Weights of a small mixture-of-experts language model, trained from scratch on English Wikipedia: 65.6M parameters.
Below are experts of layer 8 (counted from 0) of a mixture-of-experts language model. Rows are named gate (a neuron's input weights, with its number), up (a neuron's input weights, with its number), down (a neuron's output weights, with its number) and show model dimensions 160-191. Each number is 128 + 24 x the weight over its row's rms, rounded and kept within 0 to 255.
Before each expert's rows: "comes after" lists some tokens at least twice as common just before its tokens as in all text; "comes before" lists some tokens at least twice as common just after its tokens as in all text. This comes from a sample of Wikipedia text that the model never trained on. Tokens count by the router's weight.

# expert 8
comes after: " |", " (", ";", ":", "N", "/"
comes before: " |", ".", ")", "–", "1", "2"
gate0 [131 120  97 128 134 133 147 117 103 141  96 122 104 149 153 159 141 145 120 129 192 117 152 143 146 146 111  95 110 106 188 145]
up0 [161 117 113 127  95 116 105 118 148 170 103 125  96 147 117 118 148 175 127 135 138 116 107 130 123  89 117 115 140 123 138 122]
down0 [ 82 114 151 108 114 165 106 146 139 123 173  92 122  94 182 106 150 160 128 112 119 156 112 110  81 127 146 130 151 119 134 157]
gate1 [136 128  99 108 116 112 110 134 157 120 120 110 121 104 156 151  89 139 127 147 108 125 126 141 113 150 144 164 137 116 167 133]
up1 [128  88 127  93 143  90 150 130 117 107 145 158 132 166 109 141 112  91 135 118 132 176 106 145 137 109 173 105 139 130 120 141]
down1 [136 117 115 131 133 124 116  89 140  84 131  98 129  94 156 132 105 135 122 141 150 118 112 151 159  95 120 178 113 130 134 123]
gate2 [107 108  78 125 156 155 149 115 120  89 115 106 123 130 114 177 129 150 119 150 124 103 128 142 117 104 180 116 123 154 125 144]
up2 [116 158 121 117 155 147 118 158 132 166  93  82  93 129 147 123 115 141  82 154  99 122 120 111 143 151 142 107 154  99 127 129]
down2 [143 112 110 159 153 146 100 111 103 142 152 132 113 127 106 109 120 126 151 105 113 129 115 155 137 155 114 137  85 120 160 103]
gate3 [144 152 117 137 142 144 126 102 138 114 120  75 153  86 145 156 130 112 115 111 142 168 148 167  90 107 117 126 104 177 114 140]
up3 [112  89 148 148  93 146 125 114 124 126 134 126  70 120 108 122 131 142 139 102 114  79 152 125 130 132 151 131 148 100 139 156]
down3 [135 134 154  97 122 115  95 187  70 110 125 112  99 128 128 112  98 176 122 142 107 115 140 137  81 165  89 105 133 194 115 155]
gate4 [115 151 119  99 118 106 156 139 139 140 122 122  88 125 165 124 134 107 130 111 134 136 148 159 117 129 151 118 128 131 124  67]
up4 [107 177 121 162 140 138 128 151 123 153 121  94 173 135 130  91 116 128 105 132 144 105 122 149 136 105 117 102 137 114 118 129]
down4 [141 144 108 153 109 144  99 146 126 109  97 140 186 187 143 126 110 133 157  74 107  74 127 108 154 131 127 109 140 148 109 102]
gate5 [132 117 109 140 150 100 127 101 133 126 113 106 151 124 180 134 121  89 127  90 140 105 169 110 106 161 145 106 117  78 149  99]
up5 [122 105 120 128 132 141 113 174 116 107 110 107 157 116 144 155 136 131 143 114 145 110 112 118 136 161 122  79 119 109 133  55]
down5 [120 107 135 153 157  63  78 123 157 123 160 147  67 117 161 111 113 114 113 105 106 125 169 136 150 159 127 121 122 129 119  96]
gate6 [144 131 160 130 121 119 121 144 134  92 134 152  68  70  83 127 162 143 137 116 154 109 133 111  90 123 140 125 120 149 146 114]
up6 [136 159  74  96 166 129 126  89 150 133 154 100 164 168 117 107 131 112 118  95 119 110 113 104 132 122 109 131 107 112 139 117]
down6 [135 158 124 139 107 118 125  83 120 110 120 139 138 165 142 149 133 111 132 119 101 109 152 138 107 123 135 161 126 121 125 152]
gate7 [ 83 154 130  95 102 112 159 113 158 128 153  84 135 104 146  85 124 138 121 161 116 123 130 123 130 110 124 133 136 125 141 127]
up7 [167 159 123 146 122 136 130  96 124 148 118 161 142 131 119 153 170 114 132 143 173 154 113 105 122 107 164 119 110 112  90 142]
down7 [106 105 116 180 125 132 124 144 148 150 152  56 181 111 106 132 132 123 101 119 125 180 115 120 115  96 130 133 110 140 140 130]
gate8 [105 138 118 146 109 112 156 123 146 150 179 126 145 140 131 147 171 143 163 156  81 160 118 128 135 149 105 162  65  90 109  93]
up8 [168 194 136  83 138 105 161 152  97 121  97 126 117 154 149 129  86  89 118 169 160 122  77  80  97 107 129 121 169 140 152 162]
down8 [141 127 138  93 110  71 158 142 135  70 156 161 143 163 128  98  75 100 129 122 121 126 169 113 132 121 121 144 118 109 106 150]
gate9 [114 127 130 126 131 108 147 147 139 120 116 143 118 179 132 146 114 114 112 149 151 155 139 139 126 118 143 133 110 118  86 102]
up9 [106 132 168 105 144 121 137 126 130 155 133 111 121 153 138 150 137 128 122 121 137 130 139 114  86 115 164 141 135 109 139  82]
down9 [104  83 102 145 137 162 116 163 122 153 146 135 131 129 115 111 137 140 159 176 112 140 155 114 111 160 145 115 133 105 155 126]
gate10 [138 134 140 117 109  87 145  89 148 140 148 104 144 140 131 103 129 118  98 132 115 140 119  76 134 131 145 140 113 117  91 107]
up10 [169 141  96  74 136  56  89 130  82  74 152 117 124 159 118 149 111 133 138 149  95 105 124 132 111 141 150 137 156 122 122 123]
down10 [107 116 145 168 146 125 141 136 148 145 129 118  97 141 158 147 165 103 141 134 140 155 187 128  92 139 144 138 127 149 127 145]
gate11 [103 136 141 101 123 136 179 147 159  92 148  89  79 121  76  80  73 122 164  95 122  86 175 139 128 100 119 176 199 149 124 132]
up11 [104 145 152 159 138 127 145 142 146  98 145  96 112 154 133 103 129  53 157 107 113 101 166  99 139 144 147 152 111 114 139 142]
down11 [165 180 120  99 123 134 166  95 126  79 127 124 120 128 152 140 121 138  96 119 123  98 137 118 126 134 101 135 115 109 120 133]
gate12 [115 101 102 131 138 111  99 159 150 111 124 117 123 150 103 137 153  89 105 139 119 146 158 140 156 110 117 141 108 120 109 144]
up12 [153 132 144 123 160 137 182 131 123 161 125 146 138 100 117 123 123 127 135 136 153 122 137 121 100 126 120 101 147 165 141 123]
down12 [133 130 152 102  84 128 120 141 124  73 146 107 136  82 156 124  99 126 133 145 110 163  93 134  88 154 141  97 109 125 158 168]
gate13 [ 88 142 159 117 141 165 177 119 147 157 143 149  93 145 155 150 113 134 138 174 122 103 154 109 111 105  81 149  93  93 105  86]
up13 [159 107  71 112 128 124 126 165 133 113 105 143 178 133 128 105 142  80 141 119 143 170 130 122 148 119 124 116 138  98 125 160]
down13 [119 130  88 102 128 126 102  54  98 131 149 127 161 124 104  98 114 173 163 121 148 150 139 117 120 133 130  57 117 170  98 129]
gate14 [144 114  82 103 130 145 148 100 129 141 166 100 136 111 140 137 111 145 115 141  96 137 126 141  90 103 108 116 101 145 102 115]
up14 [115 123 161 135 131 174 125 139  86 112 125 111 140 141  66  75 148 104 105 146 122 146 106 142 135 137 161 125 122 138 134 108]
down14 [ 98 124 105 114 147 128 122 150 134 170 166 127 163 163 167 181 110  65 148 153 171 156 131 117  84 116 124 151 108 117 135 114]
gate15 [151 111  99 135 140 196 136 127 148 158 136 166 119  71 117 122 130 117 130 128 147 160 138 136 132 113 147 131 109 156 109  84]
up15 [157 154 108 189 114 103 136 145 153  93 152 142 134 148 115 172 149 160 137 116 164 137 146 128 116 154 138 112 154 122 140 102]
down15 [138 135 123 127 169 119 122 139 162 152 101 111 136 107 118 127 145 120 118 153  70  98 141 132 171 176 124 144 124 133 117 127]
gate16 [106 116 148 127 107 113 135 157 143 151  78 179 153 154 156 108  92 179 124 148 123 120 124 122 133 112 163 179 113  99 155 178]
up16 [153 106  93 114 117 117 147 122  99 177 135 115 203 100 114 142 150  97 140 129 128 122 115 137 187 133 124 122  85 120 144 120]
down16 [ 96  79 131 120 129 120 163 139 133 124 101 131 126 130 134 146  77 128 112 128 151 122 111 112 124 177 100 123 118 156 163 144]
gate17 [ 87 117 132 109 111 127 122 129  79 120 104 128 142 129 112 178 141 148 155 129 135 109 141 165 102 122 123 128 126 118 110  89]
up17 [149 127  91 107 105 195 114  94 151 140 114  91 128 127 126 138 154 155 104 125  90 114 146 118  69 127 147 108  90  67 154 104]
down17 [119 145 137  85  78  96 119 153 101 115  86 128 148 121 138  82  83 111 141 102 123 141 148  98 126  94 118  92 151  91 117 131]
gate18 [119 120 124  84 118 153 149 111  94 116 159 134 139 101 141 158 118 132 145 126 156  73 102 151 127 132 128 100 111 119 132 114]
up18 [114 130  82 119 145 137 176  97 118 124 115  99 145 102 131 172 151 118 163 142 176 122 107 143 151 122 145 146 162 116 145 139]
down18 [107 151 151 165 114  99 124 114 146 142  89 149 158 113 120 114 138 108 146 110 123 137 105 142 122 120 140 140  80 127 135 152]
gate19 [122 114 123 149 181 128 184 180 121 106 137 159 120 158 100 117 159 104 126 119  95 126 117 161 153 134 116 142 131 113 149 157]
up19 [118 152  97 140 129 158 131 161 116 147 136 146 109 125 116 132 133 115 131 136 159  92 127 164 130 138 102 126 118 109 144 103]
down19 [138 102 147 160 111 109 138 160 150 120  87 135  81 147 108 140 105 130  66 108 157 109 119 134 153 144 156 159  96  73 166 117]
gate20 [152 149 136  63 108 119 153  85 119 100 151  93 130 112 134 112 114 149 176 105  72 123 132  96 105 146  79 156  94 111  96 107]
up20 [116  85 160 164 124 124 126 143 132 130 116 151  73 163 150 104 168 141 151 129 143 139 155 154 160 131 134 115 133 155 107 129]
down20 [133 155 102 100 118 150 167  98 125 140  91 107 126 129 104 147  99 188 112  89 164 133 126 152 115 166 176  48 134  92 110 121]
gate21 [127 134 113 128 160 142 164 126 127 125 134  76 130  96 117 162 104 168  93  99 127  80 149 205 153 104 134 101 110 131  93 141]
up21 [129 137  98 140 126 154 154 155 136 151 128 173 142 105 159  94 133  94 152 137  33 116 153 120  90 102 121 107 130 160 155 140]
down21 [119 115 129 164 158 140 157 131 139 143 173  63 110 106 118 174  80  94 116 136 158 122 142 205 174 142 136 121 173  96 163 114]

# expert 6
comes after: " |", "=", "  ", ")", " 0", "–"
comes before: "\n", "|", "-", " |", "=", "  "
gate0 [134  89 182 118 117 102 169  79 131 123 110 132 119 102 134 146 147 139 181 114 157 128  80 143 100 116 101 133 160  84  76 112]
up0 [176 147 132  93 136 181 150 144 118 138 102 131 151 111 132 108 115 108 168 139 124 152 156 107 123 124 120 118 127 129 133 101]
down0 [108 165 134 125 143  83 135 135 137 155 122  97 129 126  84 180 137 139 146 140 175 122 103 142 134 120  90 154 135 139 125 122]
gate1 [126 150 154 138  88 135 161 135 161 102  94 147 126 137  84  97 105 120 164  93 134 175 138 139 117  97 127 144  99 167 135 149]
up1 [122 139 146  97 119  97  88 130 147 136 108 189 101 165 131 118 132 114 149 125 149 143 120 129 148 113 147  98 159 125 120 106]
down1 [137 117 121 149 116 121 110 119 125 106 171 123 147 125 106  86 103 141 145 101 163 148 157 117 149 126 175 153 146 114 121 133]
gate2 [119 142 126  71 137 123  83 140 114 161 129 152 144 151  98 135 126 166 118 143 113  87 129 138 176 114 111 114 138 136 146 125]
up2 [118  89 143 122 146  84 112 155 154  96 120 119 104 124 131  74 109 132 121 154 174 124  73 126 133 156 146 154 136 131 156 101]
down2 [118 161 130 123 112 166 142 135 137 130 147  98 110 105 123 119 175 154  97 130 107 104 150 136 107 127 122 123 166 135 120 125]
gate3 [ 79 132 153 100 132  81 114 128 133 124 195 115 167 113 129 126 107 150 157 136 104 115 136 109  94 122 158 123  98 115 140  87]
up3 [131 133 135 137 143 170 111  79 152 134  98 169 136 116 133 109 105 132 146 121 126 164 112 147 108 151 114 131 159 177 121 144]
down3 [ 90 118 153 142 127  97 121 168 155 118 122 116 162 148 110 146 104 109 107 151 119 141 141 129 154 140 120 155 131 126 157 166]
gate4 [ 96 114 129 115 172 142 149 127 140  92 138 133 129 134 113  63 104 109 117 128 117 122 151 112 163 112 152 137 126 126 165 131]
up4 [130 147 139 127 112 121 128  91 144 155 113 134 174  97 130  84 114  85  95 115 103 157 118 120  87 164 186 125 110 128 123 155]
down4 [133 112 118  88 122 185 137 108  93  69 158 127 137 162 169  94 141 125 122 155 125 145 123 159 155 130 148 149 179 118 113  81]
gate5 [131 152 123 126 131 125 110 119 121 135 143  94 113  99 105  86 123 121 100 176 112 128 142 100 125 149 100  87 145  93 166 123]
up5 [110 148  93 143 152 135 113 128 172  99 139 143 120 187 129 108 171 159 129 164  89 132 130 113 119 108 124  99 125 139 153 124]
down5 [101 103 150  95 139 162 114 143 107 136 152 185 134 124 128  93 185 132 128 114 115 125 151 109 123 125 130 120 148 103 154 135]
gate6 [124  90 143 132 103 138  81 174 164 119 178 135 131 159 126 123 151 157 116 139 143 131 108 112 135  91 113 113  61 132 159 158]
up6 [107 106 115 116  98 124  88 111 150 137 118 124 128 165 139 143 119 174 110 143 157 152 139 105 148 106 136 111  80 110 172 190]
down6 [148 160 169 114 112 124 146 137 173 103 125  98 112 165 150 111 154 147 163 161 163 138 102 162 142 128 172 137 117 141  92 130]
gate7 [127 110 133 175 105 139 110 147 124  86 131 136 145 108 129 110 122 151 158 106 112 127 128 187 145 100 147 152 148 113 109 118]
up7 [119 129 149 165 104 165 145 130 149 161 137 131 122  92 126 131 149 150 114  96 118 115 136 138 115 151 127 125 102 117 113 111]
down7 [153 159 145 102 152 134 158 126 112 139 145 139 160 164 139 155 149 133 143 132 129 123 153  87 104 152 172  79 115 103 138 144]
gate8 [ 86 107 141 127 124 140 160 149 144 158 139 135 109 132 118  97 108 189  80 138 131 132 116  96  90  92 103 180 140 118 166 139]
up8 [140 121 127 133 116 106 106 103 152 103 128 120 144 121 152 137 139  90 166 125 105 108  90 184 114 147 172  98 138 122 113 123]
down8 [149 147 143 140  87 130 136 146 144 140  84 135 145 140 155  89 146 126  81 183 136 102 134 170 154 143 137 123 134 131 157 118]
gate9 [105 164 129 154 130 123  98 125 130 122  98 130 137 126 154  75 136 132 138 137 147 109 103 112  92 150 147 156 136 108 121 130]
up9 [ 99 111 135 112  90 102 148  87 143 133 129 129 156 139  90 110 167 108 126 119 105 147 143 188 130  92  86  88 138 134 137  79]
down9 [140 162 162 122 121 175 143 143 138 100  86 134 121 122 120 165 124 176 125 106 110 157 142 109 149 141 120 124 176 120 157 174]
gate10 [156 126 127 145 142 108 151 107 148 121 126 101 109 131 136 116  82 129 112 141  95  77 148 107 111  80 115 111 128 113 143  96]
up10 [103 125 114 140 129 153 130 173 145 120  89 138 162 149 111 146 157 159 151  90 155  92 131 108  92 149 133 114 128 140 133 108]
down10 [103 117 111 141 106 125 154 120 121 122 147 104 165 153 159 123 124 162 112 132 109  90 109 170  97 114 159 107 132 115 126 135]
gate11 [118 115 125 139 128 115 143 136 134 108  98 103 139  96 121 146 125 148 130 147 134 132  92 149 171 116 128 143 143 117 122 112]
up11 [107 125 155 127  97 145 126  97 134 124 107 130 132 136 120 122 114 142  92  81 122 135 142 149 142 148 112 122  81 127 156 165]
down11 [129 111 131 118 130 149 162 119 104 127 140 147 118 123 122 114 124 163 146 149 141 157 179 124 136  97 142 143 156 117 128 123]
gate12 [117 130  88 133 110  93 122 146 125 109 130 156 125 113 179 146 115 127 144 110 121 162 104 129 100 161 179 129 111 131 124 108]
up12 [ 85 122 161 136 136 159 131 133 119 120 125 147 156 115 128 125 102 118 117 105 131 128 104 129 120 139  99 147  83 122  92 111]
down12 [123 101 112 148 133 152  92 124  99  97 170  96 111 137  84 121 137 111 112 165 118 111 140 104 135 131 122 134 147 137  94 111]
gate13 [ 93  84 129 140  99 110 100 139 134 150 124 100 115 105 132 148 148 129 135 117 123 133  98 121 143 174 132 136 110  97 125 128]
up13 [ 85 146 164 137  83 148 116 132 130 131 136 133 160 127 165 141 179 109 119 134 139 111 105 134 131 130 137 141 143 107 161 108]
down13 [ 47 164 156 123 129 102  93 107 114 130 107  81 142 126 136  77 130 170 120 133  95 137 109 143 152  79 122 130  82  84 153 197]
gate14 [157 133 122 127 138  83 144 130 113 134 112 115 119  60 163  98 123 126 125 121 140 172 181 143  92 148 110 107 121 145  88 102]
up14 [153 144 152 124 100 131 146 136 120 145 101 122 129 134 144 148 107 160 111 134 117 118 142 140 125 144 118 145  98 116 113 149]
down14 [ 98 129 111 121  99 143 126 145 124 136 128 132 104 129 163 126 163  97 133 136 122 101 134 128 145 117 175 191 140 127 108 104]
gate15 [128 150 150 152 113  77 120 112 159 105  87 150 133 134 122 142 152  91  76 164 144 129 140 179 100 101 148 114 119 161 118 177]
up15 [114 125 111 138 121 167 130 130  96 149 130 124 151 129 109  97 117  99 133 144  93 140 116 144 156 134 144 150 121  91 137  95]
down15 [162 108 142  93 109 123 143 107  90 104 156  86 143 164 176 120 174 110  87 131 130 140 123  91 141 129 150 124  78 113 112 128]
gate16 [137 147 148  58 100 145 136 131 149 134 134 108 116 159 122  99 151 159 126 107 172 106 140 114 125 185 126 141 119 121  78 124]
up16 [131 114  99 133 163 126  90 130 106 141  73 116 134 105 135 150 157 115 119 121 119 131  76 152 136 117 160 128 108 101 139 179]
down16 [127 119 166 115 141 111 156 106 101 143 157 139 133 139 143 111  74 142 109 138 139 112 133 132 128 157 134 146 122 157 164 122]
gate17 [138 100 138 136 113 135 132  90 127  93  76 161 152 128  90 114 142 167 142 178 187 101 123 103 130 140 164 124 143 104 123 148]
up17 [ 93  94 145 147  76 167  80 123 137 162 169 102 123 112 136 166 138 101 141 100 116 113 154 138  98 125 135 145 147 126 188 115]
down17 [110 134 113 160 134 139 105 109 135  84 118  99 123 156 106 126 147 116 117 112 123 126 141 141  94 114 126 119 129 131 110 106]
gate18 [124 124  96  91 114 153 118 119  80 122 102 149 118 110 162  94 115  95 117 130 169 106 100 141 131  81 184  48 120 134 113 164]
up18 [158 137  86 135 150 118 121 125 118 102 137 113 133 120 107 146 122 103 122 146  99 115 123 139 138 153 127 158 142 109 119 136]
down18 [141 125 100 126 137  98 106 146  72 107  80 141 142 108 106 119 142 128 106  81 157 136 114 124  77 137 106  91 166 112 124 185]
gate19 [126 114 136 136 114  92 104 127 127 113 133  87 150 135 103 141  88 154  82 122 113 132  77 136 141 151 150 149 106 142  69  84]
up19 [131 137 139 111 141  97 131 123 169  97 107 108 152 140 100 104 109 138 122 115 136 126 122 142 134 124 141 143 119 111  69 131]
down19 [110 109 129 150 114 155 140  94 134 138 127 139 138 146 126 180 119 120 158 112 126 146 163 117 123 127 147  97 173 141 118 103]
gate20 [156 141 130 105 117 154  99 130 134 131 113 106 120 140 154  86 119 148 133 155 133 138  88 123  95 129 144 149 146 135 103 114]
up20 [109 110 121 100 107 132 146 148 100 137 119 146 106 162 116 137 158 137 119 158 117 129 124 157 121 148 170 100 140 155 114 167]
down20 [ 92 123 107 108 122 147  81 172 137 134 139 130 118 131 109 180  87 175 121 118 154 167 152 161 140 178 140 106 142 149  95 102]
gate21 [ 65 170 114 100 110 123 121 131 114 101 123 128 120  97 153 134 101 150 128  88 107 117 136  86 160 121 124 126 140 136 139 128]
up21 [105 120 165 116 113 106 145 177 123 144  74 134 109 121 131 140 127 151 106 144 105 130 131 110 136 161 131 124 118 130 121 121]
down21 [104 129 132 167 137 155  73 130 136 161 106 108 128 173 134  70  94 137  80 148 144  95 138 168 138 108 128  92 115 108 155  97]

# expert 1
comes after: "=", "\n\n", ".", ")", " =", "\""
comes before: "=", "\n\n", " The", "|", "The", " In"
gate0 [125 131 129 106 133 130 129 123 149 129  98 129 121 130 109  59 124 118 142 112 150 119 155 173 116 105 105 149 127  99 154 146]
up0 [154 110  85  95 158 160 112 150 126 120 107 122  82 149 114  81 140 101 124 143 143 132 143 157 145 113  93 109 154 151 150 165]
down0 [141 132  95 148 101 130 134 121 160 147 157 142 149 152 140 119 114 110 147 139 124 137 161 174 132  95 105 157 107 126 129 116]
gate1 [140 132  96  92 119 144 140 132 116 144 126 120 126 153 115  69 166 142 146 128 119  99 106 104 131 152 109 136 121 144 118 184]
up1 [ 82  79  97 150 107 121 145 147 173 129 157 124 132 117 156 117 143  80 101 157 131 100  90 142 145 181 143 139 139 128 107 133]
down1 [153  99 100 115 162 118 131 130 129 155 143 104  89 109 104 121 119 120 124 139 129 168 141 135 115 136 170 151 154 117 119 101]
gate2 [142 131 122  79 157 129 127 127 113 133 133 109 137 145  88  83 104 123 131 134 123 129 164 140 132 106 144 133 157  79 137 103]
up2 [124 110 146 166  78 177 144 108 139 182 113 156 152  62 124 146 160  82 118 119 102 157 152  87 141 136 109 151  73 150 108 124]
down2 [146  85  97 117 142 165 127 152 103 122 130 132 140 104 116 177 147 129 150 118 132 134 108 121 161  88 117 130  87 109 153 123]
gate3 [105 151 127 147 178 149 102 148 122 102 163 121  98 144 109 142 113 150 114 127 150 130 102 130 130  97 100 153 122 142 137 141]
up3 [109 173 122 121 138 137 119 124  97 126 135 130 104 111 148 133 134 128 108 141 144 130 146 120 139 113 137 183 136 115 141  50]
down3 [122  90 144 102 174 159 148 128 135 111 101 134  93 121 118 124 115 178 124 104  90 141 123 122 144 148 141 151  81 112 166 124]
gate4 [101 113 124 106 121 103 119 138 116 128 154 116 109 115 178 115 113 149 165 131 179 118 116 141 148 173  71 130 137 126 129 105]
up4 [104 146 106 170 160 127 116 111 171 129 143 135  90 159 131 139 109 112 151  94 176 131 130 131 131  99 114  97 130 131  76 125]
down4 [137 144 109 109 108 103 103 121 143 146 146  90 137  60 128  73 127  74 137  87 173 144  94 113 134 109 178 133 120 160 141 114]
gate5 [ 83 143 132 131 145 143 164 107 131 136 126 119 143 109 121 151  97 170 152 163  97  72 103 120 157 108 103 110 141 148  76 140]
up5 [114 134 114 121 138 129 137 127  92  84 113 125 119 149 162 168 133 184 149  94 183  74 119 118 139 127 144 109 133 106 147 156]
down5 [129 161 162 134 144 112 139 124 139 178 136  86 142 138 123 124  88 156 154 125 119 124 116 132 100 178 173 120 165 132 153 157]
gate6 [159 118 159 168 138 129 132 150  88  87 155 146 100 134 108 160 137 101 173 152 134 123 136 137 141 140 122 108 142  95 135 122]
up6 [ 95 167 141 124 114 143 142 194 149 143 141 124 139 118 101 109 101 161 140 138 162 132 120 119 184 124 140 134 113  78 109 131]
down6 [174 125 118 118 164 143 137  82 123 128 152 139 123 115 170  85 107 137 141 142 164 131 135 143 130  81 118 161 160 122 144 101]
gate7 [112  75 125 172  83 129 140 109 136 135 137 105 157 130  91 122 129 174 170 122 172  86 137 102 121 116  85 105 132 128 156 122]
up7 [122  78  93 162 100 108 103 118 142 157 154 136 161 158 123 118 127 134 164  91 153 132 129  88 101  53 128  99 148 105 137 136]
down7 [176  98 120 112 127 146 117 120 179 174 108 112 159 165 122 155 101 120 121  86 178 140 106 152 137 120 139 125  82 192 124 149]
gate8 [ 93  96 118 131 133 116 156 117  83 120 176 117 121 140 135 104 170 172 108  96 130 127 100 125  95 132  97 133 153 142 177 120]
up8 [141 108 157 102  43 165 121 119 146 158  76 101  95  97 158 118 111 132 143 102 146 161 122 109 137 107 181 136  80 103 121 106]
down8 [140 116 150  95 127 113 141 105 124 101 174 118 132  91 103  77 157 117  95 135 103 124 120 101 122 124 125 145 122 145 150 115]
gate9 [129 146 106 156 107 132  86 180 139 104 118 116 140  83 149 140 133 159 125 136 132 126 127 143 137 129 145 166 145 114 121 181]
up9 [132 131 114 129 144 114 139 113 121 135 133 109 110  92  84 173 112 113 160 118 153 107  72 109 158 122 145 102 122 157 107 108]
down9 [115 135 121 157 129  94  75 116 149 115 138 137 135 141 134 103 110 120 103 106 148 107 124 106 143 174 137 108 104 105 137 153]
gate10 [132 128 126 177 150 125 130 127 174 105 147  87 132 163 141 162 104  83 125 124 147 117  69 195 142 126 127 104 120 135 151 138]
up10 [102 142 112 108  93 104 129 157 149 158 110 121 150 127 131 130 123 130 131 157 146 133 146 102 122 164  99 164 113 128 101 122]
down10 [130  98 130 119 161 129 126 120 143 162 117 121  99 118 187 154 113 117 140 140  98 122 114 133 130 119 117 139 104 115  88 137]
gate11 [163 123 171 147 137 139 113 108 112 152 149 120 123 123 134 133 176 116 124 106 136 138 111 145 128  88 160 123 176 143 146 127]
up11 [142 115  74  91 132 143 104 157 122 106 150 173 125 113 101  70 174 154 135 115  99 130 174 103 108 150 145 141  85 162 109 153]
down11 [119 127 119 135 165 130 132 145 122 120 142 134 115 133  99 127 175 162 126 140 134  97 100 151 138 157 132  98 113 165  94 110]
gate12 [172 117 147 108 150  99 120 101 140 135 127 136 134 137 124 111 126 129 111 115 132 155  88 142 109 130 158 105 153 119 126 145]
up12 [142 154 125 133 100 139 144 183 129 118  89  47 125 134 105 141 169 146 174 115 155 140 103 114 166 131 117  99 134 114 101 146]
down12 [ 88 154  98  96  95 154 147 123 133 107 113 125  96 113 118 158 104 118 135 123 101  99 113 118 104 127 131 110 125 121 150 143]
gate13 [111 129 119 137 117 153 159 130 158 167 124 124 103 117 118 163 118 107 142 102 140 127 171  99 128 129 123  95 149 122 116 117]
up13 [ 89 121 101 169 125 152 119 146 127 160 121 118  79 126 126 163  88 126 127 136 141 168 136 131 145 122 138 133 169 112 142 151]
down13 [177 144 120 103 153 131 133 116 145 100 114 111  90 149 119 114 100 143 107 125 130 100 148  88  91 187  77 142 103  97 145 112]
gate14 [151 119 105 128 163 134 146 143 140 143 151  95 115 119 117 102 134 115 118 165 151 155 112 170 138 173  95 107 127 170  95 121]
up14 [131 116 135  98 158 109 149 142 105 155 111 132 116 112 118 166 120 120 141 105 113  73 167 136 116 159 138 173 120 102 127 132]
down14 [150 115 120 117  97 136 141 151 160 139 148 149 124 131 175 120  93 179 138 147 139 167 118 143 165 107  95 108 142 175 101  86]
gate15 [ 98 103 153 148  92 132 141 127 153 170 153 102 165 151 129 109 130 131 125 129 145 104 157 104 131 162 148 104 121 155 137 112]
up15 [123 132 163 151  88  98  97 132 132 132 151  98 107 116 128  90 130 136 117 151 158 113 121 143 152 153  97 163 138 160 116 106]
down15 [150 106 135 111 146 132 116 141 107 191 119 133 125 155  94 126 112 145 121 134 105  63 149 115 175 126 104 114 156 115 154 134]
gate16 [117 163 121 136 169 122 163  95  96 157 141 146 147 139 118  96 133 152 146 183 124 116 163 118 146  93 107 126 164 151 111 134]
up16 [103 108 120 149 152 122 115 181  97 129 194 124 143 149 147 129 105 135 131  95 158 146 159 173 134 191 154 134 138 127  89 119]
down16 [137 137 122 123 112 112 153 133  95  89  95 169 111 120 116  90 131  88 120 165 126 116 116 118  81  88 127 130 130 113 132 130]
gate17 [ 91 102 144 156 106 159 129 160 133 104 119  88 135 168 140 173 174 137 111  89 132 133 165 151 117 148 195 143 151 106 121  97]
up17 [116 132 118 108 110 121 138 149 153 141 137 126 109 151 142  80 118 166 122 177 115 130  96 179 110 169 128 106 119 128 130 110]
down17 [ 72 175 139  86 125 150 119 135 132 144 128 141 117 115  93 135 166 121  65 123 115 108 115  55 141 161 113 113 145 121 128 180]
gate18 [ 98 130 125 140 121  99 156 106  90 128  83 146 151 134  93 144 123 115  96  95 106  79 122 109 154 166 114 123 177 145 123 129]
up18 [145  82 118 125 156 115 139 108 136  80 112  90 171 141 143 160 169 146 124  99 135 124 145 132  91 154 111 145 165 154 151 155]
down18 [136 148  99 109 125 138  92 157 114 154 115 163 137 108  96 102 131 111 139 130 102 101 147 134 115  92 200 141 135 149  73 175]
gate19 [100 115 122 136 123 133 134 123 104 137 150 127 125 130 132 102  99 170 152 145 129 116 138 172 118 146 129 178 102 150 123 117]
up19 [169 153 102 146 133 135 186 117 130 149  82 166  88 147 157 122 133 107 143  94 153 152 128 115 141 141 159 150 149 147  98 121]
down19 [145 122 133  99 137 110 109 123 162  78  94 155 179 153 159 125 143 158 155 108  90 148 133 131 162 140 145  73 111 112 136 165]
gate20 [116 209 116 116 163 141 138  99 114 124 155  83 151  95 143 124 138 136 158 111  91 135 115 105  81 143 134 157 100 136  84 121]
up20 [123 174 148 148 178 126 124 104 144  85 140  85 138 127 112 104 139 142 109 115  97 103 136 119 135 108 119 142  48 161 120 153]
down20 [127 115 128 165  97  91 158 152 131 135 122 139  77 117 143 129 171 119 168 127 126 112 126  91  90 136 160 143 115 118 166  93]
gate21 [112 114 143 104 123  90 116 131 134  77 103  82 142 114 154 124 148 137 126  97 117 125 160 158 138 100 152 130 134 145 149 146]
up21 [160 148 134  91 147 103 111 127 104  88 143 106 182 124 119 153 112 143 147 157 143 149 101 148 161 122 149 129 104 130 132 130]
down21 [120 139 164 123 112  95 158 113 153 131 107 168 158 133 153 141 102 127 133  94 187 130 120  72 156 145 133  92  69 119 128 155]